python train.py --d_model=224 --n_experts=40 --experts_per_token=2 --router_score="sigmoid" --balance_bias=true --router_cosine_scale=10.0 --vocab_size=20444 --norm="rmsnorm" --norm_eps=1e-07 --beta1=0.95 --beta2=0.99 --steps=3638 --dataset="wikipedia_en"
Below are experts of layer 7 (counted from 0) of a mixture-of-experts language model. Rows are named router (the router's row for the expert), down (a neuron's output weights, with its number) and show model dimensions 0-223. Each number is 128 + 24 x the weight over its row's rms, rounded and kept within 0 to 255. Numbers have three digits each.
After each expert's rows: a language model's description of what the expert responds to. This comes from a sample of Wikipedia text that the model never trained on.

# expert 15
router:135125144150086115128150105128132135103143111082123164123171117134096104116113196134126131176125132167097115119148119151156105117118125120128123128136118135116169125117171130116131122095129114154148143136080106093132156141155127132104117101153126140075137094093106138147148148081088132159111131112152139131123152083108115085103143108111142145111100131098080176135111115131126137148134103117100128139112105094072146094049133113151106141102130134170139152124130119094132106138144099121148074098127122132121117133142092133137111091143133143149098143099120112109178109142109129144174126100061093147109080138119114109108118149150123153087110142084137077125142147126129154134077
down0:114103101119145132161105149128145170117154133120090125142088130123162147091149092125129137119129142127141119131143128117126142120173109162145108145125103088127115139139133159167114079118156165152092157151114137138126128104113169141144170136142122093113140133137163163116119190074130164159130091121110097130138128123144129139097149117026142112129134129122140144133114158129136137103135084146118087135120152101191154113142123107142194122120084109161150117091111121099112110101128146071129075104111122109141151131139160162117120133107097150156111199130137154144129144098123136130134103095124142111111141118170094155150110115128119151121112140138125112136129154112124171132178
down1:124145141143089136120103145146132167178161155128089150142126141135163130137141127127137140099150103117081165131144139171174122136145132145109065114142134104096158066119137132133111133140147092103137086114141149135103129112113135148146105088134136108070180164120111170091115115141151147151120137183126156133099158100129155136135144130098071122145126139108106091146155112116150136166163128164144111152110136142161139142142175121168113123125100138134122093132124156147138148134134142146120123104147106136082147161151125160084089130113097116100160113172066123151161108116173138146097095120123114114162105129131117119100093135134118121130116153090095104110155150119138083119108
down2:154116160084124090123120119139135130111130145154130138127141181129174119118119100120122164122146118139114116124104171117118127098124136162107122153105119120123084134142128151136140123101151112140131143138162099113125168131121118154141168136130147133192120156147115141103116130129111113122121151149080159146147171143086130155152151151121186140100137069102146107152069132166125135142125101133160107139108146111147105060144062135087145132152094072086103130118125145170109136115147187121105122129128124108149144089114173115137157142109120099135159131100171123119134103117128155080126149145125091104163139138123142115118126135125149155129084159127082113157097097170113151143109
down3:140121120123136084118149105129186106144099097087125123120147114140164135126153141100132135124173134152146121107126119107098139115115127069074108101084137158150121110157134119078109135120126139119146145137166102133121134161116155112119131166134181129115117096139164119116174143156137162140108157126115099141138179148112110161148074163142127130136119104137133153128152124135124143118105133101124101092147131127168188137080133158140158090157143132136105137125139127141105143131122132086103117100175134130114173119123100126073150129114116100095121142140117131117125123085150104107194123140106148096155139135147129115095129104103133130105108135153099161076081116158079136090180
down4:154102172152151132152133140108173130153147130125117096160146101122105152131116108146143097124119109135114162095134088190119167142148110115176160148102100144158104097163128136147123146122084113162123103148133116121137144116123123117153119163130146137136078118169147111134142124097152085147162112103115106135141117126122126099085143145153110170165176187101071142111123087140106111135122184102118151090152113103138140101148127141176146119116089105086205112112134122168159106121099133109156121140134119146112142125103099161140097123121111140167121115108103154126155140147146133129128083148143097081088153104135131127086146117138160143115133093143161124143138126128145119119129
down5:121161105108132140135123130136113117158137173122125133095123143121123115105172120148145115125083131143164102113121123122131119117104152086108108112135131103087155147111088133097113150121091098130130106128143110130143163141138138099128116115150134091110123114103113157124163080141095103129152125120148128109103160094131181107147113101143113112160138188125123142187126167124087121118145073102147136108148110168139109147107130104142107178071138115154169130123087144121169097130125161128132171105117157142066162128111143175116113158126063163146138162110111147128139135100137142155126113170125163099113134101131109119124109169134086110127104074128148114102102167126085130107138
down6:169127145100147108109149106091099125161119144118101115102139130102177097125119110130124139125161101105109149118119103094134130125148109141150115137141169109134106174110113126123109116117138126113114167129155129135160145128148151114078102161190092128114125065146111134144180121058135106162147127099130173121132104104103096152126098122164134109162128120152160126103088149163138132140114138173123141142064162127169105176119085143107151137152118135152111115103126103093110156146103113129100129113070136146114124142175120144118152132110185109145114095104119113146122115145110192173130108120127110145144103142120139142114163097133102132174135137094127099120101113115119134140121
down7:097157141167142109139099128135136154166124134110109143123143129087189101166137156119130100130106132157101107203118118132114152111163084132134144144136145138131164148142127132132096105143170071193125109152130128136136133113146132120128109129094120159130121114099097107111174112161045131170155118114150161122156107142131105118146119108083125132139081120142110170136152086095083148101115121150097125138147085109132116142126115137092116147123132141107143158129119113173148098134157105109108116122122162100082099099136108100113147147128148097113118120145118140130163125119114139148155136145102144094084131095111134105144086146131127168123125116177161130149115142135173163093119
down8:128136124142104099154136166153146154085172112139128099135103113122150131075116124118115121155152139123149145112155117154175100135104105111143127124159130125102147128112158146096068114132124055153133067127132118120115126128126119125117169148140120134132128127197156079083122163145140158110139113112121133100115108119137131140120115094194068145101135161145094178128164145135151133159142133155111100147116175117132118140130182129116129149193152128096102124135125075126107123123133142153127104126113096119082126106165129178147132118151132112138122113100125146124134120121127088134101147121118177084111087167136128174114100160126099122149135131119141124146145091152134147123129
Description: Defining copula phrases. Descriptive phrases opening a person's or thing's definition, such as is a, as a, was the first, ) is a.

# expert 34
router:155134135167096163115141119170117124149125083148097126122115124130089121077133138118097120170140162168143159132148162121164087155137112140162118122105132139155145097108174113142135140132120141153147161122101132129122106098131109131106169128125057083105123146113117113148151178141139135124119101102107142137120150097129146104126151121123115134129144155054087140149100102121141174146137072084123115119085180132091148038152117120108100113111128112147121124113106126139164098088118099123114156138145133153129133106096131129162150109165166152145108108103126142117110135169132123106151090111128138120156105146142137116160112105142129119165125140131123132139166159102087143150141
down0:161124120150137087122102157139134111089123151143122116123140173142093111111136115153102135128126154082124099111132144120143158166134126110114126139149155099123095161126128171152128133180166097132107086127076079148146143124144129112112127156102125147120112160129158123161142113140134159082176127178137165146139147109170095151121137178118159133101139162136141156151140166142143121138150127139139133130080099110169151141107149095108143169159075125118109115100100114110114144146122141166120179113116143113097121174070141114147129104141093139114107116140142075107152159154121121095160143122075139080130153139140128157111104168123106139099144111118141113115153125085117108157147
down1:158119112160151121109137124149113151160160091144154123145119148124155081117141104125158125163112122171107149141165144117128104113119107152096182140147098156133139126129142156128147119164157091143153135147135101146136153116139112105178162147111085130107079126144171125134132118120120083176140117134091140099150179137141152134106120080128153114125147170127157123156135137089102107124123186094120171114134087078101154131089096127132181160117110148125120131141094107128128123142140118109121142083077126129086137145150175090100127158115138128103132145112173102139125102140091111153128116110144133120113133096146101143157154094121120150146163140148133129101091144140191138107149
down2:146134148110149107132136110160154126154129103179111126174125117135129097101132096148154084120140130107136101139118116161128127101100164129099173131112135144117155106133111158126101123119106129150110116139134099108083195137107088106106119119133110121104066142101118145089074140114164150124144128118143153123056134098113114178099150137129130149160096105117124155140106095173154152118119102100133103149136125136149124081110146137142099090169109156114096143129122128140143144106144151108150153098157105110115125131122180113134099131119140174134146129132179119115169112131108134121106113138131130121157122140163147129078095134060132120182100153136133143164117099096128108129070
down3:130134156143135110103118122163108119160132153105156107127144131126145139118104102126080095162140110148126118137140118093122152119100141169153165106130146130132070093069154067122118133106116141143122143124104104138137088144156126105138120133182154118131106123088093140141119153147167150145107104123113129122137140088130112133196143130142139123137131107132100139113136139122105151115055130157110142139099148144145127114126136127135140140133158092113177091145107131090145099153145141155124123135147157098129171167140128137157149129113119096118169135166067081101156165074156149185167123125125125118105160151120193149115162154118106175137132151109112146131096135121112123130150
down4:114126116099144138139133146107115129113105104082145172104122134141156176169173198120109134129119106103146110135139141165140105127127175131162141113145135123128188133161129132142121154170110111120134115120120139130139140118081155100132178146155132143142081123106124145097107143119165145118122106118159129142111091097091167124128134125180131128141171159120107144133137112093159091123121125126157098074122128099140129115162157122071138148125124135148133105121089160133144150130118156073097138122130105139134126113172084130131119105138109117156140069151138103141135091123145114149109169139109109130095150084065083129129158092142125136108140141107143129076137105116129148181125
down5:151075129159127165162106127144145080124154155142138141131135149114124162123143134106087131136136105140107093113164129150128136172124135131138137146124126085119141086172153143106112111102109093086150088095136115148144142127155116199148126139143130124133087105186117120059097118113116109119129103112162133110134196145130120145130132106086150110088122126108122119133114108181142126097104086153106112169143127125119107098121083087121116142120142128113115150127133118150144163129134168091174085154134143122175150130146135146123139097119153139100139119117124160126141147107176136158107103138145137135110126146140166056158134107149129136108126126149117130144175120110090163107097
down6:127112112125136119104104155097110164112127108087175096149129136167133133106138138145113166104156134165095131112148135115141114122108146074115105119076122142076113129127149096128113091118147109156123139135106139151171144184140155129081130122136171121154122131121111135123102182129135141107157109126093106115145126111139134090050073107160122127159117103130116149143189099176109127131125121134088169155169122066083131096147155115155098164104153134094124122142131135141166115109160137122108093140147098146176112151110159136120121125130138100130145146143122122120152118088175153120147158143124132094116140130129122139121158101123139108112137104125101133101114108138079172137136
down7:076161115180160159113123154098152065133130142101116126120145099174120105154147137164131195121147148114134130148131147106107149111120138130120157144142130098130086163110122094170114130104099141125109145128149167123108108114153164127131133100159112094145187162124163148113135113110166128108151123154140140134124083153147142112103150146122113151112106130119135158115145110083116139116139105089164088088123121076137124108117092121091117108129145131123143126104178117144169131165114151084122135117138190133145158129128152113136156127084112134152124128122134163183156120114145131131114094139154119099090175161113131157145115138114160124155146153107141114099067131155129102146142
down8:163143129112128078178066084117118116086092135114108142118115097099133131146137122091169166136131168131177123134123128129131132110126120138120159157176072118159127163131086112110150090115117117138144170108131115148134174115128140129139125118137118119104117158123096121165131117116152125126151126108097104119096145140173111116140096103095121083135148091123173153086111134204133134131132142139162137135132092156105152159117112161149129106156146080129126149117137106148107106130110108144127120131134144120126138098101104106090145136136108172154151121128129104113159122110136133097137100079093164138137154129129127139135109115115165090106192104147115136171129184154085109114152
Description: Table headers and separators. Pipe separators, header cells and line breaks in wiki tables of results and elections: "| Party", "Candidate | Votes |", "| Date", "| Notes |".

# expert 38
router:125171126105126134088156131108135135127120104131139126062154105141092156134107135125117178140125142170113130109136133145153113195119059115149098081128121144100145134115213127159192128065154125114129167083104111094120081074142155132126165135109120110127094138140154123130145143104107131101107101137111103096134131131119168144052146078130163157153115097150120140114128115149113096156133126125123175132113117125146156098110118157123140132140116132140110105106136123135136107096110135105126114130143174154122084114123145124182112110132120160115103149117180134112133108132126157131142118133130133132138105109123136124141109109085120150125130099122098094100145147127119105153140
down0:114113083114146133109075142164142093135115115142131155101107142153176143115085076123099095091147120124098105142135149154105141134108104106137117124116136133110114139132139127125175133109115173076167120147138149109086117160119103136109081102103153119161137138188135088143129167109120105129119135130143136135115129112158151137135115149137123127118135098083145116154103171137123131134125143128099103161095134150210179209142134122118117124126108130065126131125106100132108103116132143124133116161136109117117146078119136108158146150138139132100135145101119101075108123097093122136114104116113101096109096120159133067122136132113178128098122122148134163122162097109130112095104
down1:157155123166135115132085111123145161123087134150143150166174122095103150155113156080120144091124126140149110159115131111093118125094114137125154088140094138119186126156142142121145122102145119112136142087133151173117136143096148122085093101114119097118126137129160112115119090135131115144088126078078109125174064114138149112127128069171099103163130145098105110092110132115141105158125102076080154127114150149123128107112142125148105172166122072133104148133108133110115122125149139148147156099137121096144113122106135105134155132069127117112101162153165121130141114145146177134122155096125113150168115108127163140078097126121120148116105126145139095136132116127118146165120
down2:141096128125143100166137109125088110141129143152163112186131156107171138104124096142117151124107124116123137078122113181129178103099127154122138106096127113065115159159155096122121118125069139106153129080121124119131152092120156141117097154094125125113145092145108133116129133100093116138112140135076116102136118109059149152117124107128095134132160100093135165112115095191142197137093154148089101152148104138098121140096161130153173149126101096129128135105151112150137134122145161156140083142120137114124112161126118127125157115137098152123152132133120106126170140136145115179134125127145164116102137129138133107107142133144143140153138144169144097122130135063115141094114
down3:150133102123133125124136142131101166156124161155161111112130156136103107124134090114138145110133146110124121123135153148134166115105169112149135124161116146137101151030094152117170121115161131113150162108121125124138114144161132158097140130091106084153143147133122121145149146103131099126061100098122122113165127158129087107168109118174185150093183124132130147083126137131162170130135190159086109122155128101120098114078167137115169128160126174124117123161142139107146134099112127165104130128096110102124094131155128118130126166074138141146122156101146139130140114132108139172153128135160149112128136126137117132112134149161135148112160189145123138111129150108151104124105
down4:128110135102116142063142103115166105097126143134139133153152128128156114094138122127135132099131136125153170163146077150101098119114121141098120137117135141127120174095129109111110152108127088113130154105138179124146131092102160129165146126112148162093132094145138135177130128131112127125115093132155155065116134127157122138141155155139118100186149133138161124156144115123148104119096194147124152180125128146126162094127120139102134124180115104169147148109104118132127104166072123129124133075123127128114160115150142148142099122153143157154141118146137108090160132114144126109130106162078153118137112098129104171101194183149105130115091104147111086142100127146154125130148
down5:141117127113096107092169131126139133160119136117107158153119104137131116100157168139132140147143129158127139146114148100113095114187136113124145130167119126138120120117134112135129145136077111170133093108142137139134115157127071151070097127158153156152140131121114108087117104081100132124166119113151090133118122085157114130143099142201120116143112121133139091087106168134120156191128141118146109183127097086107124213129129099079145111124145150102128100137139123105140108143094131150122115105115074149094123135103101130108122137143113124166110112148165102112141096142101110116128149096122128158102172164137100140099141089108144114118183143158116144128139127145128116120160
down6:142141136100125081124082094099100124117111088120134136168102162110176146134103118131132118148172174075095158123127151146181122132100145123084120162112124130116075107157144138136132132211128177176140100111126124124137109123114107123117150161152168144136115116123161134150131137119142143153129150113115146167135141148153146146136101118128127164097143092162139156115141111161127124107142154096143144136163106117148147116141152155164147126131095121124116080120110061124140102096127100149116118120159138151154171079114126150114177123125102109130145123102110077104134138093158116127098108136111132099138149146141165116123080140129136073132144086126103121145132149140117159140156
down7:130166110143129106108137081130105142143143175150131155141096149108141128104144120116143127132172141120156112152160171088137103131147085192127127129107108122144137137154120137109140136129129114100117145125103116118139075116162103114100156136172105112110145111140131093106101104152153143139120089122115155122163070139089118163160137097159162133089158148119151133138148137150083136144129139122122120112126104140124121183129088145148127115209125143138184136104083106100152126155197133075112130132123123147116138147171131126155113085168141138096116126132077124129106140137112139144140154164117150106119130123137149144143137139113097128124145105149086139073100164151113133141171
down8:111103132102119149169070113132122130142116128137121097153083091159121139146204115134099165141124108090108182103079140119136143086110126165128101142112144118131142132115093091132138101123161073113103148146103119097134122090152100129097139113106104091142128095183121151128122125130079148132113108159066111151117175096138120144115175168127136139095146127086119166097108132145085106119127138148129105156091109112144102130136135141158159096157123079137152121097176144076130138121093145109115127148112155139137129156135122141105126105136125122133143134129140138106134141097155143105092119102152137139109131137140088099131115154135119108124101129133123087131138150125089181145093
Description: Speech and reasoning verbs. Verbs of saying, thinking and judging and nearby function words, usually before "that": said, announced, seem, predicted, concluded, hinted, tries to.

# expert 26
router:139125143139094134101163113098133130132168075079104162075147129128072144113117155116077134181148169153146157130134141155154125131133085153137124168138134130128158124119154104113149102142151136144148120119076148113195113062148144100113162127147150090139091075104149143139137143080158126144083122124131121109133104128111106114100114140132143149133070128092113117105132105104110115084157129113146154145125137132100114098109105139127122154112118113157110121107116104122154128153118122119114079131120158198153093131149143119147121107152171138128088136134144122096123132147119133110144139109134100117139046106091131122122141092124139106142126112096118114091136108138122135137145
down0:093133129124143140109183126100133141109100094130103164156125151121152154131112131159129100102111124179144151130152188138151154191082142073118103125144115119139131123096130145146122128148136098131090116102164127117125109114146133135102140126149121082124128107097129113169158108139117167122159140118097121148090156121152126150176103160118092137130131133102118119141117101139159172139156129107094127168129142115133111105148129154099155118138126174123127148139154123133122178114152115108120122097153134114132108111147125182111146116093118103081127145154123131139151132109163161133085149095178157107060131114134143130179143135156143087190134124139114129125124164182135099166110
down1:126129141168098119125120129181145135137117140093135105112163142138162106153130115140166147140158139111091173134128114073095138130127126154180135123091106131096137144121142134181090165121115158153133121132177157117093182112123108169067143107151131152134153163102069109130152142123153087161098135166103132125158141126129129150115122117158139163133162112127087119111178150158114132128116129112178124110124149085167122147130153142153120122080134129125148133144123146085123095123143117104131133073124132100121155173121108124109088140121145135112124132119166115114125136081152129113133121127138147174127176151087104153147100098113140121171141157115107111146102110117154143168146
down2:147143104110109137137078104130139126149142122112142106102123077119124158161136138084110097137161152143129140097129139150158115087100125129135147182103153125164112116143150128141137164128153104130139112137117161131189124147153132130158158152142135057117120080081151152159116142119143141155180112105104108123098148137175117124150145146158126127140136091110140181165134164162119109111124137161114134148109136123163124142131177131106150140131125124131110129089084096099091107151158168132146116169119114103157129112138119133136102145118104155109108131127152152148144142114148191131141149129114166141103095107112169078109152141153161127103190111063108105102132125120129135131126
down3:154095128164125115142140163140168117089137153125117122119115152111123136138125056087153148113140094165160108130124104125138102109131100084138122116136135136143153129157120100152129196106125098113140115108212162149079166145107106124149098135143149126141102148147126164176134091095123136142120126135131125123142099112087102119154116145161160115144149144155109112089081138106158152132104153123136135116116096100077129148116143131129143101092111126149113122137090142125161168174131127159140117137137138113081138148155134085140118121122149154161122136132164112117130095179108148128130098120080131127177127120146117145100113097157123162167139089147113118169129162125138123154169
down4:147168106124123164109103131132119136155149109138147095160123138121150131127147128143145064136103126124124138140151091130129160169100134085131147099140125131138119130134115167137158159110087128129167115127169093133117125142157120112105150113076134137160112096095135158162138179089100122117137093090148133153105113177134133137103087134100101146187108084114126123097141141156139150096146139141145118122152129144121115149146118152117141119118091100109120167183063167134126106099130142101158116130109105144133100141111127089121102152148139158134147176161140140125134124115121089164124101160114116129135173137165133164087106143068119134117121148078142127091135109111086167093146
down5:137142135125138129177149097075134153111141126111175095172093150139161140145102149135123137098106119166153156172110132098112144140086105102118109123136107171131107063139112135168136176122142133102165091139119134123118118110103130097085116162163132127106073095135110107109131171115144131122075111152155141119135084149124163120116122127142111158113125167131186150160098127122108129110124099137131082094096106141158134184134125128084104110138128103158132148154060092114114111148127119119105095138141132102141137091156120155096103099104130117152103163143102128095119092107118140131138145142153112131120158098099125160140120096125151129137132112152129128137167132141096168110136
down6:085106158131128145158139102110109145127110117106178144108133160161077128098128158110146145126123157112124152130128102129134146145122108125137150112100143123160102106128137106140114149081155165158161110124161071101111121149144153141119105116098123147128124145198092115114084139118115165127149151098116115106127101125111105173127127154170090143150163129125117104143094117139130129111116143116130099113139109135143121121123148153135097096165143120150092105081105121105129119103091131116130137163121117162077105128133173099105145092155158094137109119131114140112047139141141069127100091139123178110153121146133100147138114122101130092102133161127140204153132134103145134172108
down7:172136092138130127129149118202091109147113169122108152140109142121119109134126103166072121130124169092155158156119141155187092131167133075139146134162098113107156101147143114100084139154112118106122167118146116131124126156147107140115099100181154134123129116151097129122110142142103133122113104129129152161174118130135097130139147120138154155117170109083150092122121077112141160110158121131147124100100159119110163149128161115114134144139069124157117136137147136152178127142134079127128138108128161130131151154179149104095141136134156119114104122115118154115102144152098128148141096114117144129181114086149064114132155111123130108141103166119143129138161150108095143159154
down8:106156152174144134151117116103108077111095109132136150106125191080127111138141133109144153164148109128104142124124112155137091079122128134078183133138098153150119063142115124126126064125120114121102153143139149119148128134169117103098105091165176096169148131079115092115139126169135055114136119158147119158129125108128180088077120125128125138121136170132118128158128151158093131109139109102113150122165142126124129107099102071140115161130113139128148097156104148143137115124136107143147099145139121151163134138138130119123102114142100151135125146106111088138132174154101136111135144134078116148140134151163156121158163113110103127129153138107138146173114139127176132129137
Description: Auxiliary and linking verbs. Auxiliary and copular verbs and the words after them in running prose: was, is, were, had, has been, to be, being.

# expert 18
router:115119104123130107098164108119153093113138113124134123099139159131114148140115131143174149226157129157120145133128157149112172176135098158114101146121177113140167130123196116112162144154145134100135127105107114144105129100137118119119158065148101135138146138082142125129125173131127169119094082143116138107108138120126151145134139117156167116127102131110073135157132095109117113167108119137113107147130154097133147137101113134112147137122152071161118135130128149141117137068151118103132114142135138156115124120148127103155116146151097193091146139116177138138115116112117099144151154126096113164161127140101158106117080163121143124113121097128090094137145174117094135144113
down0:139086171112133107133153088141121185139140133110116122134115117123145153137134133132118172140173141083123097143120115133120132169112118137133129120108149119136121100138155149141119127128112127141159145126149128133155105123165139142120074119123126152122136149102106143143154115135146131165126090125188120142103138169114035113156128150102116140072123085119128100106121132113103079174160166145103086122135129152127151125171098118128120126167117110142122139109146094096162120126111208124104089165134130089145102132128097173112128125120153141135121095146152084108117134114105126162115164124122141137152114127178140118099100189122140105107162142172123153097145117155113085121119
down1:121111140117168125082128136126147145146123121127122136124127142104129142090086143128150110119124136118179150149106125123165085136106141109166154160155162129172133081112105151132137134158122126087142102108115150122093074153140117131170138152161104158186079136074111121169161120128136122124111108137145137156098137129078140141139110129120107123133091114118139088133103163159143136116126088127138133142132154131106130128163165099077116139114150152115132119126156108135095133109120141111098111148123216092131138127116125125083127062073103114119109111130115099101118114143153144111081082176088158123136114151161141123127155090122101128128121146122127130097172128112127129122086
down2:103122135119108108124113173123174122141107131123124161129144126127120090138158085098152126134110131117081131128130113140069135132167136106157150132104083118105150111123122085117141129148132129135133109091135117138138137113094107115117120110131158157124153142090135124134099075152124109123150132133159128139121112128131164130087149124159122097129133137160117132144162151097177125161074160186163105087135131121133118135136121156123180113164120130070150099118147081115170111109100134129139092096093118126100097142146115171143145180114091095142121120160141144117165121159080109158139147132146164130143118077083140111115095138130106111080061100138120126106162120108103123158126
down3:126128100120145090113138114116146164117160130137096131119146159146114130136098104090110112122125108140133087153138196103115130084169121116109130173120130145144098115116089096112134105107149145080110136122126128121104072135129167157109129123146106149160131153178146175144126127157141092136148124145118131153139132125114117145149105116115176141129121118133113128073115132165180100181119124130063078121114140156157151132133145129136142116089082146130124113102178117126110128131109155177146130107055134156157143137132129086159135111151139158096196108121159111135120134168106110094145119164124165156073126133107140108127129117127139138105107097102141103113126132124110112129101
down4:102129151112135102116153103119164106164138136148156126140158109133097127162112117175112138142140128136112094124122123118138135070137155153134143106101111117106145127139153178152152154099124106094139126074137087144150079138149150150140125132157144147135135085150079082115133164129151116181128107135100141153148127174150132146111118142135115165149146149169136115127127122187145116172102104097094119179109107103131128126110165104135128107158135105147146144131120132153116135090168129094170115166162126088119124139064127149129111124111125114109146115115140120099169123069097093122125150083128109151169156119066137133155067135161143137132144121141131117150127136113148102136152
down5:091160143098187134110119120081116109083114169143105155168093150147106151114121097125151145076133162109123118153138122097110149087127125179149162109120169128166057103132136149099153113152152152119137133133140112195134122131115126116115157145139109139138145134133132152141177152135093137120116145159157102148133150135145125149102121162146140123156139112119125138152162096134124128152124162132070139115131133116133155106121103119121170118173093110139178102149104112158142148056128133070122103165133104113150108136148129145140131107110124164125151146142138112113140126143132132119161147105104109136116132134126135093122074109110107129128131119098127176176115162187102136114115
down6:147115191137144096089155115166128102156124194077084093139104164138117131177142128128103121143149147075128142134158157135121163105151137111117140122128114116120111079150141120128125140152152131086150111101160117136193111134169137109127153131139143101152146137131154106110110114112149153107107121154162087117119119169138090148100196131124113161139127176155129156170077065121101133125107117130109091107143132122127187108103139125127117169128123125113121100140129134125136092148112132149097138121160097100124131131142106144089120133119111183102135128074134137130118118161131148112165121130137132131098119154143166094073099114144112138147138108114130125095150145126146122130122
down7:130130121156132127111151128099158118101136119117171132164105151093167100164115149149127135144114112134123109109090108111104085108128117115104128114121076117136083122112145121120119137092103119110168119120144104121132096123132122154142111143154156106140159102163130135144092104126107133156180154146100105152119175117164179128066118126091113154168135086182123145064131146120139157065170147084161113107137083122146138113099154097139135177107150123113144149130156149141102140100133107155131107138132152150145151113113097128107137081135092118124088125076145163157097131134138118183129127146148145112121097169111128132154148090153131107142145162119111123125169122121118116102132
down8:105094133116119163154161134145142073123120168178142116100120154148139130160148120153152107134129151128142076100134164120133191162096135167072124148154133135132152140156128139085173095109117103117148187145125145159142103097106099171152150067127142146167111146138097144144155147138132117105157094134153107126134095108101156108122147144152146118115115083138101198126139137141121129117143103141127158106181136093171136108128113094126113116120124167119099151153108145124091110065135083136163122118086146098107186119149139138149114121161090147147111129120157097114121120121149153139130134142153100146148141144128113145129105117140125129134113127132126159135128151101095141125137
Description: Verb stems before suffixes. Verb roots awaiting endings like -ing, -ed, -ation, often after to, and or was: present, form, develop, recogn(izance), complet(ing).

# expert 28
router:115110123132080199124121123179097090132091103077149157141127151166085127156110113122113119145120142159116163142127139130183160170139109130130145130122142130182132143168113109105145141123111142139134114128112119121127131111149109155101166126098040119113105126128106160149141164112138149140133145114116134103126113102116137101136148108126124144133123147093069129119108143173102098150134113135109148129138155093086115095097119081129161137086110115140157124112143141127116112105123118115123142113139136169106154131122099131124095128128135130178112131094180152140138150143159148107137104166106149118120051087147107164141150124100120145083115153105086128125162129151115139167129
down0:128145068095140109099091102155125079114101181099118133137131115145128097141128117097103160162150120095156142124106106126156105126111119118108086117095122144147191116104076142154166143151110123144130100082160142129158160142145169109141127153171095096129152122132115148134167111105122167119110141121137112141153135126155117101128111114161121139117111091128160110122104184124134122121108133173133133171113135123116100111081099120070130118122137162130118093118122155131134109140164128064154132144117124133087114100139122113079123140168153114117103133095145140148156118108123108136121150122129147105097109148161107104107157137133103181162112129143195128124186118106112145133138
down1:121098142139138129066143131117138109118149144150106113147116138103155128120158168114158074123142122117114116123137140156079102116097121125131133132183110098120118193142121158118134176140150102126108144085111077126118142129148128067187119084128167064120149133109145154089113119142106125161151116114146147123124130091088093122127103099111107094132103107132100097140119120147116138083141144098117067156133149103095118132111144151121156114110118128082144164136142131155111116118139105100157117108104100136101134112098119169091127092133141101128144132132123108099127102148098158143112158148105111129139121119095149145124108131137124120123130146142172186192121167130167095138143
down2:111119132131132150132142085126152163144138127108135141133142123137158162113124109077130114146107092158140105097134144138153073155136132099113148108127109144101080080100116116133139151117188161090132139150122143157148076134117070156132085118103145140162153134133121179133132119112098121105120122154172094144134156121122099148105144093143149118127111120131106129118125123125150136175096142119151135149126139123104144143095090169118092104129145087135121116119093122117130125126090166086128114158149130138095164108116142149141147205109152127127140114132077141119136160113112144139093130108139115190109148127141125203074135080090126126065131131124120146135128113107104104135125
down3:142131111113163127125159132132128126117152087076137152104129162120131120136105104109182123125115153190134084115129136146113157105097121113135142207124157167140120152144140146103117139123181177118117133100087137154154158122140090126153126167133111119115092130126160125116153165088160164125134123139123159103140125124159129111119117142087128123137143067143155163140113108143108110112114114118106112147111096097140132125131122171119145121122156130114151127127151125092120115137151183157131171165129118122097118176086121144095121196144133121121111156109153110117145120120159153085107159143131180119120141166127148156144154104161137125115119123122161075119112128118163113100066
down4:098114115124103125150112165086108193142091097137104099106139112116125141109113130126061166166137084107130097136100124100168098151135152148147097109087148141088124157071082125151135111095139107129108119133145089152102129128150155085117153108146123132105096140111112107151132167122113156144118095129105073131109137151138100135133087111121148116157113124133124120140108127115114165166117139124119124138118151121167138156135107133134128152115130130162098145127136109085107134121117144141151190110154174093175071124137138152134126151087097138127151092101145139126098110144144075144114125074130139114095114135118167115159143165163160144131133143117124142106110143178131159128151
down5:109123121141145149153107093092152085121129131127164141178120123107091107167117142149110149106123095105116125096136131116151130104136117067145179157154118121153122166162170153129113136108129143178137139113131141100118142115111136121137139145148144112138131132163094121123112140182132142133120111106101157159088174125106171129170144158140114182120113139141114114182121113152110147126112115134116166150093115136124169133122115136122095136130098140131147096126101158067147145141099169086164079121094055150117087138136116174163112092103117122110131155115126133161095124142116081096124139112150120103108138153112131125115124111121148161127094114125102123101159097126107133103076
down6:092137138144170094165117130146122150069153153122096133115135149182154127096125132132183126133101134121101124129118170080113105137127129095146141131150136155119122143121138119135120146109125157122143117093170063143147146129090130102142123124095121125144113128112124117160144111157111113130112130151099172154089138096164135137146137130112088075139097129155139118115151117157121165132106097183164121121088096119137142127127122138156133077137124121071103151092114130155116142111103101073125107121101159104131108196155146125090127097130065128081115128109120161155134100112151126153113169110155125134128122069115118122170152128115163096128132129109146094118120161136109124133150
down7:119135168188124132147159125095128096127161138147133086098113124129128161157107128169142136095090126125117137129138163094107105136105160119082125128141150112105143104112148149173101101111109115146143110097122127131156113106112121132161154123193216116121194156114122122140142096133134151140109180146119115133122147145159142120138119134129137146116132140141131159096148165140106139100150204137168162155136120129110152163114127141117094116104145105140105152189128139150133070115149107123149137132127140134126133138148150113190133113110114114094112119106101107122157119100125126122140134140147147140136151154129175083120113105098103082119134107102124098136071138096127128150168
down8:128131149109161117123168147081133146148101122129082130124113141096076130159125133115102078120104113107112142100158108076162110081113118090121160151096130118119121163156151102089108130166120155117113168097096162109105125159161146133107148150112137132113120154119162128095147112118097111172145095140141118153126157172177117185096108150061129113163148124102093147118068143116123093103125092101118137149119119184145117151136124108105127126125155106133147130148132132150126123116161128146131149137139138082157154135125159115148116156143149130146158121118161118120120137115103134084146161135115119109154146092158108114172094086149102128104157145156150121127073132107141122144119
Description: Sports event terms. Sports competition words and event names in results tables and headings, e.g. Championships, tournament, "100 m", "medley relay", "Discus".